From a checkpoint of a small mixture-of-experts model trained on Wikipedia: 128 experts in each of 14 layers, 398M tokens.
Below are experts of layer 9 (counted from 0) of a mixture-of-experts language model. Rows are named router (the router's row for the expert), down (a neuron's output weights, with its number) and show model dimensions 0-127. Each number is 500 + 50 x the weight over its row's rms, rounded and kept within 0 to 999. Numbers have three digits each.
After each expert's rows: a language model's description of what the expert responds to. This comes from a sample of Wikipedia text that the model never trained on.

# expert 23
router:526439438472522504430485526480456450590610510516509491526529435541512492514450494545641595518474540522553496477515526434503396576483528468515561538571498512501518510560448555529482462398532505477497417567495506506478548535492427579517529497437469374545458532540449533519527466477461556446522516452456567470472495489490527419365561492518415461549527398448515582620527455495481509539605
down0:480463512438454504449515521493543461515495432514515491534473437498452476531546414572556537537426544516433543513504513532547586492463469588546611504478495537456410497429576565637477354393500579541448470529439534504489494531468506565535483462570426523447508482525528503534484423648453456583495531514483550485500521471502423595539405550488517476521479484438583490493459544562446473461498
down1:490488590512522496508541502550429431510491497470451490553577453542536562567602533435538534462468449533542567508530498545469475614481454454484451560527608488516480533551575558395479480509530469578524455449517366553521487604485509509494533543549654540456580459579476472482561492466485545487519485463406557536562504531552582606521541503446542532532530380507500507436486492534512514497535
down2:556558570470566548501515476457442514481525514539517427455552555472485526439404512468466429500522515479499474542447503507467432489508568503494496502558496527442535467489484516419493529560450500551496467506407492507468442550512524587569468407405556494531363482601540504522514525468592373508474507460490438517520565482505542440555589495425587471428445543560461449506413517550497423510661
down3:480538569569518557515517550473491535486527577468445476568376423536466561493526526488579568429510487494436539471505482432478547446516518480483572536538514553529539537444531573554503451483528464569583459471493514469551580505460452614503478515541508478467520520459410500575559462505474550505505538412393530575493468498433479514438470359555479483480479452530441612506507564488607586558602
down4:414506582523503504586499449508526451512508377466501519442463553483529497463533499441506553480412568468516408499482523513472431518473521513501477431475438473485498552510583497469452485598495506550562558443452447467513560533520496520533536461552528561507452435414493453479496475602488483528529502428339500463592414479479485502541427517557506509502455482563592611522393600495445450571411
down5:580479480587557469509523463499519519490508467491569496407599540518369544446515544502524531498486493496506524544508488573521530471502388483476514599504531471457412441522498565484525489487552424407543532569551524498406468469505515474501476530460469472491377600551421518507433483546529396474458463491579389525466503452490572476505595503507413495468566515467445473489351454489480403498508
down6:509453489426448526603453518519566492497537429567473460445493561483485490532525523596470506483471570503488544484555494565470461467427431511488461539484517474458470508449540514485405473535356481416536514526568532511430495608490527445468506538472525507500464442469515568511407478453519471485547466450507528586431481562422561483366398503512530416652494510509455495493558577592550493579507
down7:519555472433492495509558440462473493382526579526525498484433468376502505547429534627597542553463533508557400499528515518518600464434433493506543511428559581408490450502468491509543405494500553492534497484535478482474482527522535558432529515480492529451529539501483500472453500459459484453435471373625503580426521542481526440546470583494540460538474612547501492515511433511540565530396
down8:467563468531514503545441475559457461446519447505554494553473514547533456541488524544500509513572402449464533556462506495547470429560602582421496606490605488447549547499460526567462507475511391410467559467548467516552511560404547462520540513592576478523449516497474408468530502494468423415472555543582405514533497613502444528508456431540556448420461534512493567529439533410544475518527
down9:445535467546414486455448510456450513560556436546546530470489435481523475590521452468526437495472606562580444455507505438506534575483496526549522500541550518467530558474534472503504473533477521489500572484497399505611521518473397443561467460546499393485526533479579546480541580509536492519411419511454515453513444442484440445467557454400471446570473489378462465592528495521529530375395
down10:492387499483503593579532567548461520422531583510578460515437473491518525472528482529564421507396518506562503455496465535489512559496453459393508515512442461545489490447478535499417548384486580440491594582476420457468478426403502397539501548385479508451513473501581573557477507498457449539503431527482536578543499477548556473419497526481510472495582486522563606507507519437569534527489
down11:562515462536480513576518524526567557462501441511563425549440517486437460507532505500503579486537456498543547443420459438514508603450553447548453497497477399509489594462455384447478507540481523512508397518346487485442547426478506552543540453487503509495575491526384490502526418506606551535545466561509571473455542583518466599570507404511484463481490493594482579471481460441479515445519
down12:401494522552533404551421450469559424495474479549505573461569533460448537532478522444523501557527569558508477557501584528531450564410538523499473489477497451535510485485565484465533570554568506561497501564438532468525538630469500443471507503522588494481471483507375524462525437508522543493582568509542419525473440494506500495590455541547415446442465546583426413526542434391450410440514
down13:537474466502531561426486443560535487493507503534542436533567492517470556451568422447435437505500491479574558446499464525436540430576426438515513479542547568525453564430519452535517552526517527454446480619531450539527470506559365551514467488522491467477449493512562503552601526505452497498557482597506510583446482560483485544424438580519482569495449563612494506588431536578385550435477
down14:456547471490464515472551576582455433460442474463567467550465556615484560574497507575568577536518535474546588548451539591449508414571507494474456508501535440492526544433544501473437488434557520524543517427548530488487542412516480435469506452457498508635496496437490507551474500473527520409503401478539498519447490448539526529520560461470556558583478587548476498525587569426547393428566
down15:503434531421463504522594467508460551384449469480501451608493515505508450519535532482585457499487566551460562474493544456517496492461469532602523505552488497599427499466528570482488503560580475488426615459502501427546451512443407582558511521475456499453557404396481552473437490518556493503471655501539488586558491362516409530500474478545491530536551429493500501539459499504520525548509
What it handles: Single-letter word pieces. Single consonant letters inside words, especially c (reper-c-ussion, Ad-c-ock, Puc-c-inia), and stray byte pieces of non-Latin characters.

# expert 17
router:509377519559508556357454464468419437505543472584529565477488562474530414484520512483552522527454523481561482462596495494460458493400564385476509533517561440371508499563532525543483511498541483496533447517429509499509506498485477571547618440488508497587448566476441498614586423494495606446556501542463471526409540448522499414496582503499467497469504481452469536535471510496510552551515
down0:547506424530520453357485492524507551426502505509499662437431506535464549564531490449478511477538492540424417451533540563487497521437527484482530564552407467521523531493580503455520409634431469529542504425415454526504527432501448500545502429469483548475515430433552511441525403593409482475490450520527464472521483552552546469491477525515516638433590491469482510452496476560539499486497
down1:552527621479457408591473478445526545524470476549524501443463482466476529534479513392555516379537610413446526499556527405419485557509396532582484421510542571454501515426516449493482518476434474483402501479406408486539543500502498404507459537543559453470451550545489560507547561484508498462489450547601497535466486398452461483484545479526464480550412549485476539525517513461481586525456
down2:476498509527533529500464499454564531541473566498514454569519521539480463420563540589525418493612532432463572472531514513509517502492526508593530420468455529518504463565512453517633624524434596594588504516574493464422476463503405489481499456478403457492500523454495542530401386476436444488554448554514492572528480462504541467488455467473480453523556448636445532494567550537527450540517
down3:469533449573511569386519510482499532517484479503489440404571456435485522438517527443633476570427586528537561538467507509551510476462562414549541450513478558601514531556454413402572530544507533475513548411490561517510517510435549501535517413563471502554511549424422582475427532498506526409487459525558441463464584479514544478547542472589415451511433556488448449462516540472526510491559
down4:521549495500512475483474515538388510487531453529602515519502484390491482475493463560444511519419501561484524511563559488507414529537482440506514621434419427487458499473575552648503482498512515435448546525519460579463450442555470500492423462494526454532583517410475531575500602425434474525427550456450433515388471541480457441553487450507433470557465535546472511553448492589424536557537
down5:535516503504485429529501511559466491406551527535533481531545574502548571478530467543512441458475468450483449505538471439499524451448544574474439499553479482486544393467479502452462473472355484423484440381461452478546526491416606547549547371505545458351464465456463433466534547463559494475471481529449508454403407579516479517430436453489464552532538534451533475517448429477555473482568
down6:624417454460528530441397493446518572447557491474507558503451575461529509528496510520428514470564556463596586487457460517540520449509403573504478362477564507524456486522533482490418508489522620508526506457469482441406508502516526508441516536425450473548598498518519479581567478556522458438568480401399583484467521433473583479460464445519503473544496526512591498511516460441573544486481
down7:455602580523497498581513477446465549529465510474477523493455546452483495467578624458570522455553469511415520475491496570522440501561541516598475472482534504582449492564507445496536514498435482565437494589508537471451539521499438505546488511573427456454544428521480507445593457471497458400476424572579414549427518581515419561572558441470567432564556475432471497572516554465438440535471
down8:459494510443416510429493522540530543494510491443451527483450462485450448500498564445492594564423372534521503493481518504511549402530444557525564400515538609431445550451534540583438530462468526484505534449470469447487435532482468446512549504443606507467482478577491482565506490582547510530506499505510586409567548445532435549514546534476469535415375566542473492523421585434559576489440
down9:537550450396490445562518449551566481587546459567493401485424456568555603510501504506539425477484574461471430563490525432612522426547485473464502470487521544504479507523544497566482512399494481444507552549531569604525525492469406524458476567570477465431452376568467530509571541415538470466522600483438573527445489512444435536455507464497511490485500476528491546469570502504399489542563
down10:408381567525509451460535410502458460575525476496498550480612503489560430521606540625509480536533531516500444541542485481509523575435540463510504496521576565554456444434516523493394554500460441460487590393600490499448456607593516487512487485455454583513464486536454544445574410516564544499535582482467545517439476488470474442538460476563487519494465525537560533550460465476542476464438
down11:524576534564471499451556442438485501398508477538543558510409525425533538508495514431519475525538605493511507516562517503502496386427513487546462414495423503595577336541439531463566505535503505536529466448545457479417512491482583451416470507484543611534428456526436507551528530509455511521472511508458465502571427532539453469439520502565488442400564525548523492571531545544467419577453
down12:554419527340453497414547519504510550525424535554489481463533579451518421524491512579507506508555522442411442530611542472512522415499386514505484462479609495500542455423463507489505564494458528490578558620549541482509503419525465596509513452516529482500501582598452482598581445478472576409527499514502476521512446543503458528555539579474407524556496512469557502466540505487501465484536
down13:486480578384565454535449512438548541500367414505494502534536518416457455555502500545469468553474492574435444523500593459560543399502508533487529543581477472548487503477475572545458511566418562491552492520524498511566436476468531482513494479499554504411449518479481366622489505516506555522561432492441419447497500529432522423498618511530544580587448598526536550480546529487511476502460
down14:474432466480403511471571522543458434544517596572478533421478434409529521463524530654568481421449496479455526478522545506494497472506457484437469480554500616537456424439544540526516491484407586530488510535578539469580486446571529483517488461509498534589507473524566471562568522480519454428618508507552400501517508508454450432439602479455510478549454501440507392496507502525488595514522
down15:502476541471440540480510520540469513537373525468538402421487547533361553504625509488515464445407547548476526479456509466522458456498541549484513472582547504485615532486499535544440446512533559437563520534539526555473557562521601549519564481535517470443464470511541584432508515599511521480454527520450495564520437511548489511583503467469559600572638454491590536499509457563543526539547
What it handles: Line breaks in tables. Line breaks ending table header rows and list lines in sports, election and infobox tables, plus header words like Total, Score.

# expert 31
router:523442441486522533471533436512465461592591508540464496495498520534579482454437518444548520457489586546535569503541571475485502547467587450476579573524523436433526472574508535598489468442508415450462469492434583565452503522425453541604556423478506458585421565533500515546524433466435572472533558461444525549413533507481488462407538451476441432465562428486423566548529474455550512564550
down0:434494556531390474590549476574464460410480512539502525439524567444502440480556617508590523523494458450419466463472512466508528479522510582473541456504601457563469513484453504558541395466482383553590537556551516455524464514461513442505364484595521499517477518526462531439536562575563489512504500469534539557562512438472510460501500494424440529400550493588517533453573557504504424543474
down1:547593421330474494452430472573530540570455515497488488545480465450488490416531442488520503439556430527430507492464554483574570456488561371633499443510457449518477434516505433521569540520509526470479472531550500526517558438499478427605491522470441545447448474580549415547423480522474476578529538511466508496398530527522423474524543504490504525459529569525525511540493592457446485441437
down2:590476483452456577471579525543508547492581507500497453543419448553431556437419518483509483637452491464532518469462529586351487478491411524545511478431490515456483557446462501486430507537530482503505440433489545563438559477621498511523501426412537467412429541502511512587541546547420559479461499444479540515510459373501502528584493548422439444521466433478502480467527502477465533567498
down3:514533550534443457477561497575520442502598537494551600531460517484644501440479599514532483473505512508615518482428500442482481506518527436528392517550522470523417453540430464584433528520536486580438524533522502475504475517552572533314486527474449508498481447420521503538549445462490472529461580515440540452541434491602496562557523587569510544473468538522480506449557516509584483529461
down4:399448404506604461482392522586518544579434527500481480464608499493558538492530429528467472521605512473601456541558441518596464498492548475482490529514493425505481560494481495518520541473357467470539536508501479527434469551483528442561465461495502548537434501491554499466554540490423536445564551448467498441531641450537530464540445400536468494504539514428439466478485378566521515507519
down5:537510490490456484586420525470603486485498472666533501483442507505508526554469528423507386499542554529519532499561438377464436431495518468501507517436593456459554495447506543556527502439540459460493597519572549500480538464595520495525472487502481509567540511505479525373508461438511598503561425595514517467448515452569494532403539492456451465453557432553593557513423472482532488521546
down6:471566586494547567490464522558426511500542576527453390526546456556507561562526499573520563482460570452498552517635487459463521509446497560495613504487515491424541578522464480456487445529379482492518607495495494461432508497422529377544523427539533567452522438546529395569501404472487459560486535486501492505490508586470517521446548430420443503458511474524577485483438475487600479508500
down7:515492466524565545552525499499533552540541484462547503429451526527412543541447430542504497542527415486516526525438517456527524508548469384506502403489505471496532446361515457462511493473521418464494416475519550543439573493455504436488564470503508444581556518455326499561446502429493488497511517540534467600521537478521546536481470545485525447537548448580419577415484459384522382525573
down8:495424450562506473548426508464503526542559488460578508497530513547438541540479496482480510416528585421475469467532573510349472468513547487455473578409455504510521461440560465546517481490544411540410409459477440542461539479497431577572519611470522537502524443485516601443572514517564556452512541588471522483532526573465381480427495428565514475446502447485518584495592509568486533526538
down9:473462458515530558444501606422481501554514503497421436473582453445510346454486550583411503565452482462501591445480503530481463473517395558520496524501568472545561527538472426532564544549474496504549552495478438488529558511467436472514503601558490540501518537495543500467529511514534460494603508574406420522495465504549459342510423501486464442452561408514525551523500556437513544466580
down10:505493452547422525395559420419526524420548475453495564505482461481421494525503574461513510549534532526564377543476519526470535514545501436372592488400492502494495507538539502612461467468609432475535537450513530508599464476544486486518513560435555423423405536472550526505533452511456512534467510596457469491455505576559487496473473477440407585470577508481520543495542516444572407525516
down11:613396404545527491499454505549490477563505436475571444486432533520510486371554496478513568469506496552438531491543530485515439545599516534463403552510494452527524451557485525488506486530557531470471509463446415397509505518456593462619496472476482487505450412444483508484484504449401457460527560453505548405458528500513509526467492388396450494553559417553505534614452502588518526506533
down12:492532554468523534410510510541479504564531409516441524465515517491532467445589539573436483524555430552483480467464390520524518487502598455516517470575490411410515514459568477530506514575557473474532518544601570571503462513470495526481482562610485512531549402415630452493493439540429512467526458409470624492539476460528598408460513463493491444563570536527471467550565539499524512427479
down13:510469427446412498535434434404537501580429585420431500512496481486486453504534549498479462425513472559557441494416548473523417498479466441506510529559552418444493479419450502530516513535544417514470440523514463480548576486442560480577438506486541476513506466477491516533548585470558539440468434526516550479567451516534497538599525499513519512548573465584570528321594512539390553508524
down14:466572577531635485577503530511567507517525488607537541420550604527439517486516500475481518434504497476565453464415532494479442503425481542462496553534509486433512594455462477511504498434492422434525546450510537536405418534493574533560486465540474529449563609557509390522507565488499552449542479522610445572528494446534513514500510384488582519487543504487460473513516527584539417538406
down15:616504577581547502523410427571552491594525560451476543505512502513504423549522505541507552472415597446440542438459552384518482413590461502435478576498494451463463508471451473524474524505478590497603459528440430524462474461503472470477526510471468605527517532562425471499477469501456552552522510424493472524458509574506483466456515512511471485627455533550511415653535566512502510476537
What it handles: Table cells and fight records. Spaces, pipes and line breaks inside results tables for boxing, MMA, racing and awards, plus $, ISBN, em dashes.

# expert 54
router:485400455484588516485470524568439492505542510532432488523453510517581507450457556448492416530466496544548544497521507472504433512481527399496571526457535417563493497511562502556481505382462402403488428462428560603513531554532499481618545470441503479483486516483473564533577373539496525410505498456454487481473488456535489436509548455436494408398570470524537530559556499542629532523529
down0:535475531489649498518453475488501439453569441550442462562498439403457476490481470524609547436442599508445553477514577554517536486519514533585481412458493459449558556416527532532425484545530466489544524465482427465492591529534522603450491522454540420515468441476453464500442541436518575498430422465488482423476553476428552494592505511474519400521577485502507601513514559559494476423465
down1:520494523514499529516441420524479431554510496444493471473411472504508425590507417493508440541479468478487569551519488544544538413568457520453521607539566527578477594603455563461487578555434499488518470534637503514392479590453550543470514537499446430489474419464476596456461506478525550430513416572417510448453412467500561420529501513452450484461510461547523530525578541554514536451468
down2:511590563485418563574564458520495483540442488416447500544473512584581459431524428515559487528500477483495505508454528566495450464511499566424546516515565490415528386534526514534518451573531415462437485462528514406491512536429494548617418502470444499496412473457449536446475501503454500426463535511544572519397557476458551480484524471515554548487542558461557491547458511480559528432675
down3:464457470488470544547538371485572594568578562489557585432518497497498486480531494537502529560540561489421533512565497422549513578519527539452409507505430427380520407424439566493551381516537441442468528500469545435482528479553505513600479598493552440554463490479446458482514561527480522544518597517561484563515491498478481461442507476487568467423493503508426534549473518473489447398576
down4:451440462561509533582604455510538551524487577414627524544551476501440471497574575509569484484526523485520563496490585583428513430508503482512477462445449595538528529521572520581507448479444425526430473499574451534456383464481445444575518479485588514447469473518452538494479530514493480613501470524527575490426499497524484593526477502553446506511554585443586561406554528546463523514563
down5:481527431499500427514559548554462503559417473536581520503542584556493574494454456488537379531498469455513504552523596507436504355520493548573479415527556481557531469474515459604443540411464500541467532441585513401556534491503470464565503501503450553553390519485489473508546400491485555430523525481549394502387473589448494491598463451484478528479562524511506534518562462481520529476465
down6:473485525410490401493509539511367449499508548418536465557487478542532536422522549501564476536549412548510501607617473521524572526482480435493456484508485512437551514514493573467439557491550576571430493463541527447584499529472681537467506550580430430558503442502573485465463580489481542479523526454448498538559475603518452513520506496534402537453448501450481528574520550482445492515512
down7:530461437476453491462443506545414483495483506478457451605442569466477486543470478499496457495519543525537559467508557507568532509509477571589547533448526568397405487554495430533550461504385525509530598493556432514553497551514476394506468552524482491542410450496528516553441499400510418445513500500551586426482592430602507508564537455448480416575449453450527517551603468459434545458501
down8:464581419511501517557513576544492543522502510451487493473490583499550446588434449429506411467423471508436471542484403521548523550485540577578467489456496630483478449470447463555540538473532496473487417448502461509515511586482474575411393461496433544537491460461561534582428469437594528527595536503455500538506516475542395418484456565450593563539471484524516430539467494483540428536452
down9:466454477540520505515424553483609541538460514545412454508528500502428538581465430473460509484537519428479484483530528582482544502498460489525586526456539602575453571454476437421359425448516472519481467360425497610485593511593522542505496509480507469531491493458502531545581497527521610533550523469562430469575541521471521455501502521502534490483406472531540531547532547585574600485502
down10:484536484477529530508486469471573495476477519510577575493513486603506561521553559453541391435461469497558526549530486522541535496486524442424475432459454485473430591507453562539373476359516578530489432452432541456477465447479448510589547429550531537510450585474465442538572519578506481455490503540486520466490545500530552522580552470600421425563474498369434495519393467515495505533510
down11:563504605563461560549472541388548574371556488449450534535447559514515513428534440608549514494450465462553578539580515553461505535485536522427419438486549534463539497519549540467530472405433509542491486500432436502440507493381512503504433527458521495416502464495515584473522541451546452511495467411468579433464514436555552521478560546566605529510474511459473505518569527606504535474487
down12:381390522513491543506514547580419524426542474555546473495479532493512460560424582496572464502529481532482516519472599589576482575454483541501447471530545442481457488462463540475518498444524550495531562537371555502486469471522558378430508443465617482488547464478462453523490508458601504454415434608562502493509489464453498495606436434467487512580574447497460518544538465563538470524539
down13:478484506484428474502532408547474466483478518532597426434533499534532504446503482503508491435468488520478548539510430494484504612532516522361502537532510488496465531518480542494572500446545493460461482466505603561423540518546628536526538442489475544476458502498468466428606468513486606419490386450492406600567549494406437519475441555442484510464567504437531518463566594517502616439460
down14:554509452494496488471503559524500464519537536440452412450478499449543471560502513559459493473509492497497473426583526392469436464576592511469478446442419461490590590516478449459552533515531463546482535445505530571497573512603490516533495447471503411510522582586409532557665481526431645504486553503542495530492473555579511511522597540471514479480473565531437448557442603529522501496510
down15:558505504521491422611510468495585563560519526427456474610438496512529428484584527502550538554542502582496612568537504534539441450568547470465594444432553501537531546534496536433460413476558493520559444472522482462509520442420452565489399432515594380545391487534477441523503561554514515473568535464432573471542567451487497530508566487462514532497436533553465511480501573486534475535536
What it handles: Compass directions. Direction words and parts of place descriptions, such as north, south, northeast, West, line, list, part.

# expert 46
router:523472372479518508476561498544444507573671463582410508588486530466538437479351525435559456480496534637456543465519504455505534517515526447510481522551587444487526469551506570614550484493509473417538515507451517487512530491487439554524605477484449466517467641494446501517530433515514517451501553533502548553488496576466470475466492518501488431473496505505459536632522485465529507547519
down0:574575469476462370502517570530470509555424499505570499502454555474453474495428546502478488463512562561411401482550455450500535529548489514485479464559622491533425452483584522486465547499479569509575466526511485467484523532481495491472542490513453436572463435491486615518451518529487588464551480547358483524551582554507386458445481543447479470461494405574494545630493519488596492533484
down1:519618589535523411425592551522414553486482426386484528514506473543469537479584447475503553573499561475461537515502423569500554457512490480540514482514473528458452558462435480534531574466441472497467541524525525589475426533547428443476560469514464519460492477410448506435505478511425507483529493437531582569449573525555567437386540550520534422474499470559499620475585539437441495550523
down2:539535410545509412447584478483491489555518459492454514531558458528561475494466442435523528479515425547559477498533519532528538516401541485508619406528547446484527479543576482517509518536424487550533501416497494576427426488470493530500582567589453517395536604524468505539368550537518557466505367473477508453453457486494467550519491534467557556552435527473520410525518511484482500367420
down3:431495636550530579604488452502444487521404496443532490523520564618454591615491539535487550589576470490554454491480539468548503497475507550541455550590458551519561465629429461554414570483454519523535505480454469442462432476510473490500554528460485507491536526459583525470490549565402499491563494483471479483459460439550560557490461512457444473450551549443513538512483553546528405461575
down4:556524552585504460453514427405496538463593633574443489496442542488553511560548508496609468530501517514451452537415510507447444535427527446441545531514477445462481472623495471507441523562410502565479444446470484388461474603483448530494422493478488466487480483540533480527598417466466533470414519478427507537521505479593422410534542494475472450497484533508520549559534531421598510527485
down5:482445439516509445538618430463547484471549584452480452603508522451490531477468498539515430441544514486489462568603522538422457546481507383385520562489502534425507448537542626446399573492526482532472468512519474485532468549496553439557563566473517493524582537620442539384493508450467500491545474508451566534387541560500508463539476533506506541489477473457443483534529434453472469421538
down6:503517539548553574525524508487538466436530533508540558438466386396557447502457557420498550510488528526523409502478534480521436497543434529585530536569412513478569503577420614467449466530468527548462488445540400538460468565506548541587439512530508564457468496487519512413442539457499490549490549549506431407461551548479602510528462508522525392525504411499409574525503540483572399505508
down7:486433538523431501449536477540483369556474525542630488541488538597528474557482524533528522431378507479447560523443468516510441545592491459433457465565462457511510512517406478425502449488556369566572532491472529426513488533537624504536523476519552458507512484482520475464398512504465526486548541490488587484609483523541513459497502516565614446382495449460528474458471445564490502481451
down8:549436533607516404533515502498559546491372668406463470517537521507502451501443440575463515514540545543461527511493548520503427543493487524487485484463526509482457478577484415418516460507412524532494494481422498607501522473400519527481446520505514498494468518431464448548529483467491554514544536555502563559575519512592531441448498473446520625424535475529505521520560525449369398556521
down9:539490534485518501437531538510486593554468460546490454525520578528526646582402482481485586598501565448531583555501488434582601492426501502405419534515473407474543493515507449556462531515472472544476507467361468506556569542512483498476489553461542399530461455504480496480579465509426437382588450452482508473497521501441452502459488439510492479562503470471460546489568495460581426540528
down10:479416482483486609458432472482562489511503493475433402521590495498451475439639435539506390498513489509514592508548527523503575523474487621485522504496488547536546606398512450486434534535495543484506377532475510526516496476489474528378395431491498421525419473537524519526556515531496441536485527453508587498522545448537462478483498501546468613465501524502511366452561430510457537504510
down11:435585564519502451443484494580608431554504475448571466562467469523466438451513561511503408437475572525539483470543505538393559542483533539583458501551551465466665539546417513470541471428543486558508494469447558391436458506508508454488441474500529428527528441469470518400567562465469521519565470499565492530432536427536582458454515423556456517514481520442502522478405506491574495462517
down12:496432446466533505414487468506568503511587517514526543510430541559453470554515465576511463497613463516477506530518449533486574380528539546549473495503339468505522522455507498545496546465409510560564481420469439441557438525509457487537539561548511574451479536458428434456569378459507486503527491557511536573405487503471450474561548540549551525549596483499493521579479558640555507474484
down13:454447517467505460465439491448492462539623536532446445550409480631459424431532474559582572484499511523530545502452490567501451470451420462529505515639567552539439444479468466563437391490624481572538505442543522488512490476506533466459467516404421488555617500489602492521485518522494504565489447554484572550426469506541457407504425519505482505509468506533487540563513564521493482505454
down14:415498402468477444530460533545418470512554513524524552428388516463478583513519559507571557519549537515412436519490596503541426569436488512506556476453470470553482595420528473449485426473531420554559555600512436444435460550526528561395508446523525468587501440536529519499607566512509578480454464497488520467521418566504471480451485525509487509551575482468490559506578527417464517506602
down15:533465505557439494420488485486469551447475398502500431595417487465475498494564489471550532467536468489513501508489503583463504514473396470616544525558465487472485463523444497397517475492477592489528608531482396519591535508463473611460572506512542503580588358545497477503494497549552566495527519548469442586497414533476525454486439431482457533424514488500558439578502564403448539459521
What it handles: Digits in measures. Digits in heights, dates, coordinates, durations and year ranges, especially in infoboxes and tables, such as 5 ft 11 in.

# expert 36
router:492502481590547542526536526537416524529534545581551509470480488441508442384454547498518540468530617500533626497553519474455458623459539489560523559485533477464614443493510479530471503513527447446505474464512593618438479534505460464569499469476425464546481547492471548569535476490431511486562578462435577523480575460537550481475442501439491517429557414482511497527574481528511580645479
down0:416489547489501391476575489443457560464400499594437557500480542507435460522547550499516486418509491595493495587489458497430482443582518475582487491559488602521510378434559468466517524511496474563443492457494507431472520521538432392443553554537464442408547501591561558552473532506538513481488565424485523562526409447509482497432472477553448483514517550385565476539468461459445477479442
down1:399484553560472387476480439464469415474636550348594573565568565576595587549504511486451541482481475522512478538434539469608523531549560441531558537583471505482473562427479535475439501565487425473567462509466505542496506446548531513460537492502487486479451501537532430446532471510421556437624498521547421560491466486456468500460487459492498498421507503484546474507525542473453474501550
down2:478427489598540483518503497465479501414464534436457468623519440507505519548491540484522529407411492495470397483564394466479558439510490610479530534526531514467434486587523498441495498483445584410522467399487474578618516453507424492475552522552490514524465463556463520575415611513510502525580442538515473529535512432492457499488535541451485600544548538483540554516564560620484479501457
down3:482523484612520554508457443450613488488472523483585513546530528473408507538539575468467564450450526496522483493542540532432466482436495474517514497517439513418574539485434456393442449519505579539552594484509539570459516414468423546459476558438491524522553510503470498573471515499346506521527555463458552637505494394503517545497442497500550629528422446500535536433576550512501483473476
down4:480543558467421478575445499444458582526530473417470470529486488508336491495555520465504514467536567473443565533549575454533457442534550523525493561505559494538461452495404525493528532444496473456490523452499505464427405514527496479484480534460443428488480482463526464530608599550585494459602471569369448453507519490489611509465420606530540483474524566481467494486510510546548638534508
down5:526526471461491497490524465505489481457518485524545569624573534506424490444492454529601509541487446522446505391534443574516502412526533397504542562493561586425449402542411604455536607477419443464414584435460516547519513461555491443501430501536436504487436462525426605486460441572511554439515397524450506501531490469515484499518480475525540426483544490474487545467510454566496536533579
down6:491497525506480401505468442496506500355487502501373559438361402489568489423502478509447483448529525481515534526527479455564479476485528548589552508482491478442441387493468485503486549520451416452483558609457528421529502479432523491478533553491514560519508475532481575444440511524562565528468435470602476543430610528521463441496493540542422444502547505508413536492440532505557531386497
down7:574557481598444506582481503366537523495508496571567482489570498547507499543561527469443483466578557578475560471582480604482515468448525494471497452492496496405479459492477570526459531575531459443493509407546461486397586524566508513537452398512581515559522581485592538537549574452484535575536547505472553539580464482512491383439465470469522581477452498472421459505475560527520558448487
down8:537518463586500514509563496523525538526539483432601433453504384528543437495580454575487497530527482528501517434556483457465446467488451512516524484385444484469465566506475494554458422578444518445504539516635595602512519528527458547484510576533426535481585517476463507603506516457402515492440486457484542517495528436585589455575449517525493557519563469407412502492474571541432475422520
down9:441564486537470490466459506514536513576524500494462550497548540450487569508441483492479531512474467546496507417479542517562481507485507547424566591450473488571439473556554454549475452535572439520503483487338545510442553501557523446559603441469601465532465458480559496541531508481386513546433434573529553370439518582396551441561553482551420523478528433492449453585526443559505472481508
down10:507418473448584492413503461443528513519423509629439413528515479494500533461548507514553523521478411576469494506540469514600522540547490537462370459490485504503476497533485422504510555486501501505543457466477501524466475538592522476512530464483486450519566490418479481479438554544519569472516565517466438432542435537451513426495552614479565356525460512564476415590443408493504422629491
down11:558447423432570442474476453510578492499464438467425509535442542478608578496487489522569482536542442508566410483514537520537512509551351555359489575507480396548416579491438510421564485456484447481517485552488488479495489457575515499539558549444541451498481485473496475493485389494407509530591555415519500498445494556477543471490513524577490544477483441530540482559490480402543454425548
down12:429502457488362545462485554480565435549479505503552513509444530489521476377448556423555459532566475463540541529435459556463417475597533435516529552492478553488523474514465531515550552484539577559476478552498522506481576543447573510458572528545589509450524583541537434485514546489480563516423507531498355510402465412578455444423529594484512523501518452468491449450457532410508517467577
down13:420492474510571478507476652572508402507512536490491466484584474436497509487464447442458487578499566488452516597450464552511526450508467556566452459437550618576491458532421491458445532540420479553543508416507579434439492467438445545534418448507488569484484582448531547487492528497423460510539469520415514476416459553469457419460487506467561518590562416520514539481458478479400539458485
down14:462488519554472428493513516430423500515602364505504509500392482455433531525550533469554463393484455447526507409506475468431515475507485433503489512533495530475476535614477537587475574554488502563474453522513548567487533410542442520637459557465473484449477466513534572542379470467491508507526493460490524545614577463442567491373509419501507538521562514501416524485526490400487482520503
down15:528481582391494476489452530495480447488484527584575542512404495533437579500496528581573445522528497516490489418504486531509559505436572543474387452487631456491504506464553446550577466449533467569526549504486498404504507464450564441553507511533496442586430472420471478447396522521467496478502480477528534488555516468506555475559532622450515565483436464533466578518617544465375540513536
What it handles: Creative-work nouns. Nouns naming a work or group after the or a, in articles on media and organizations: film, album, series, band, company.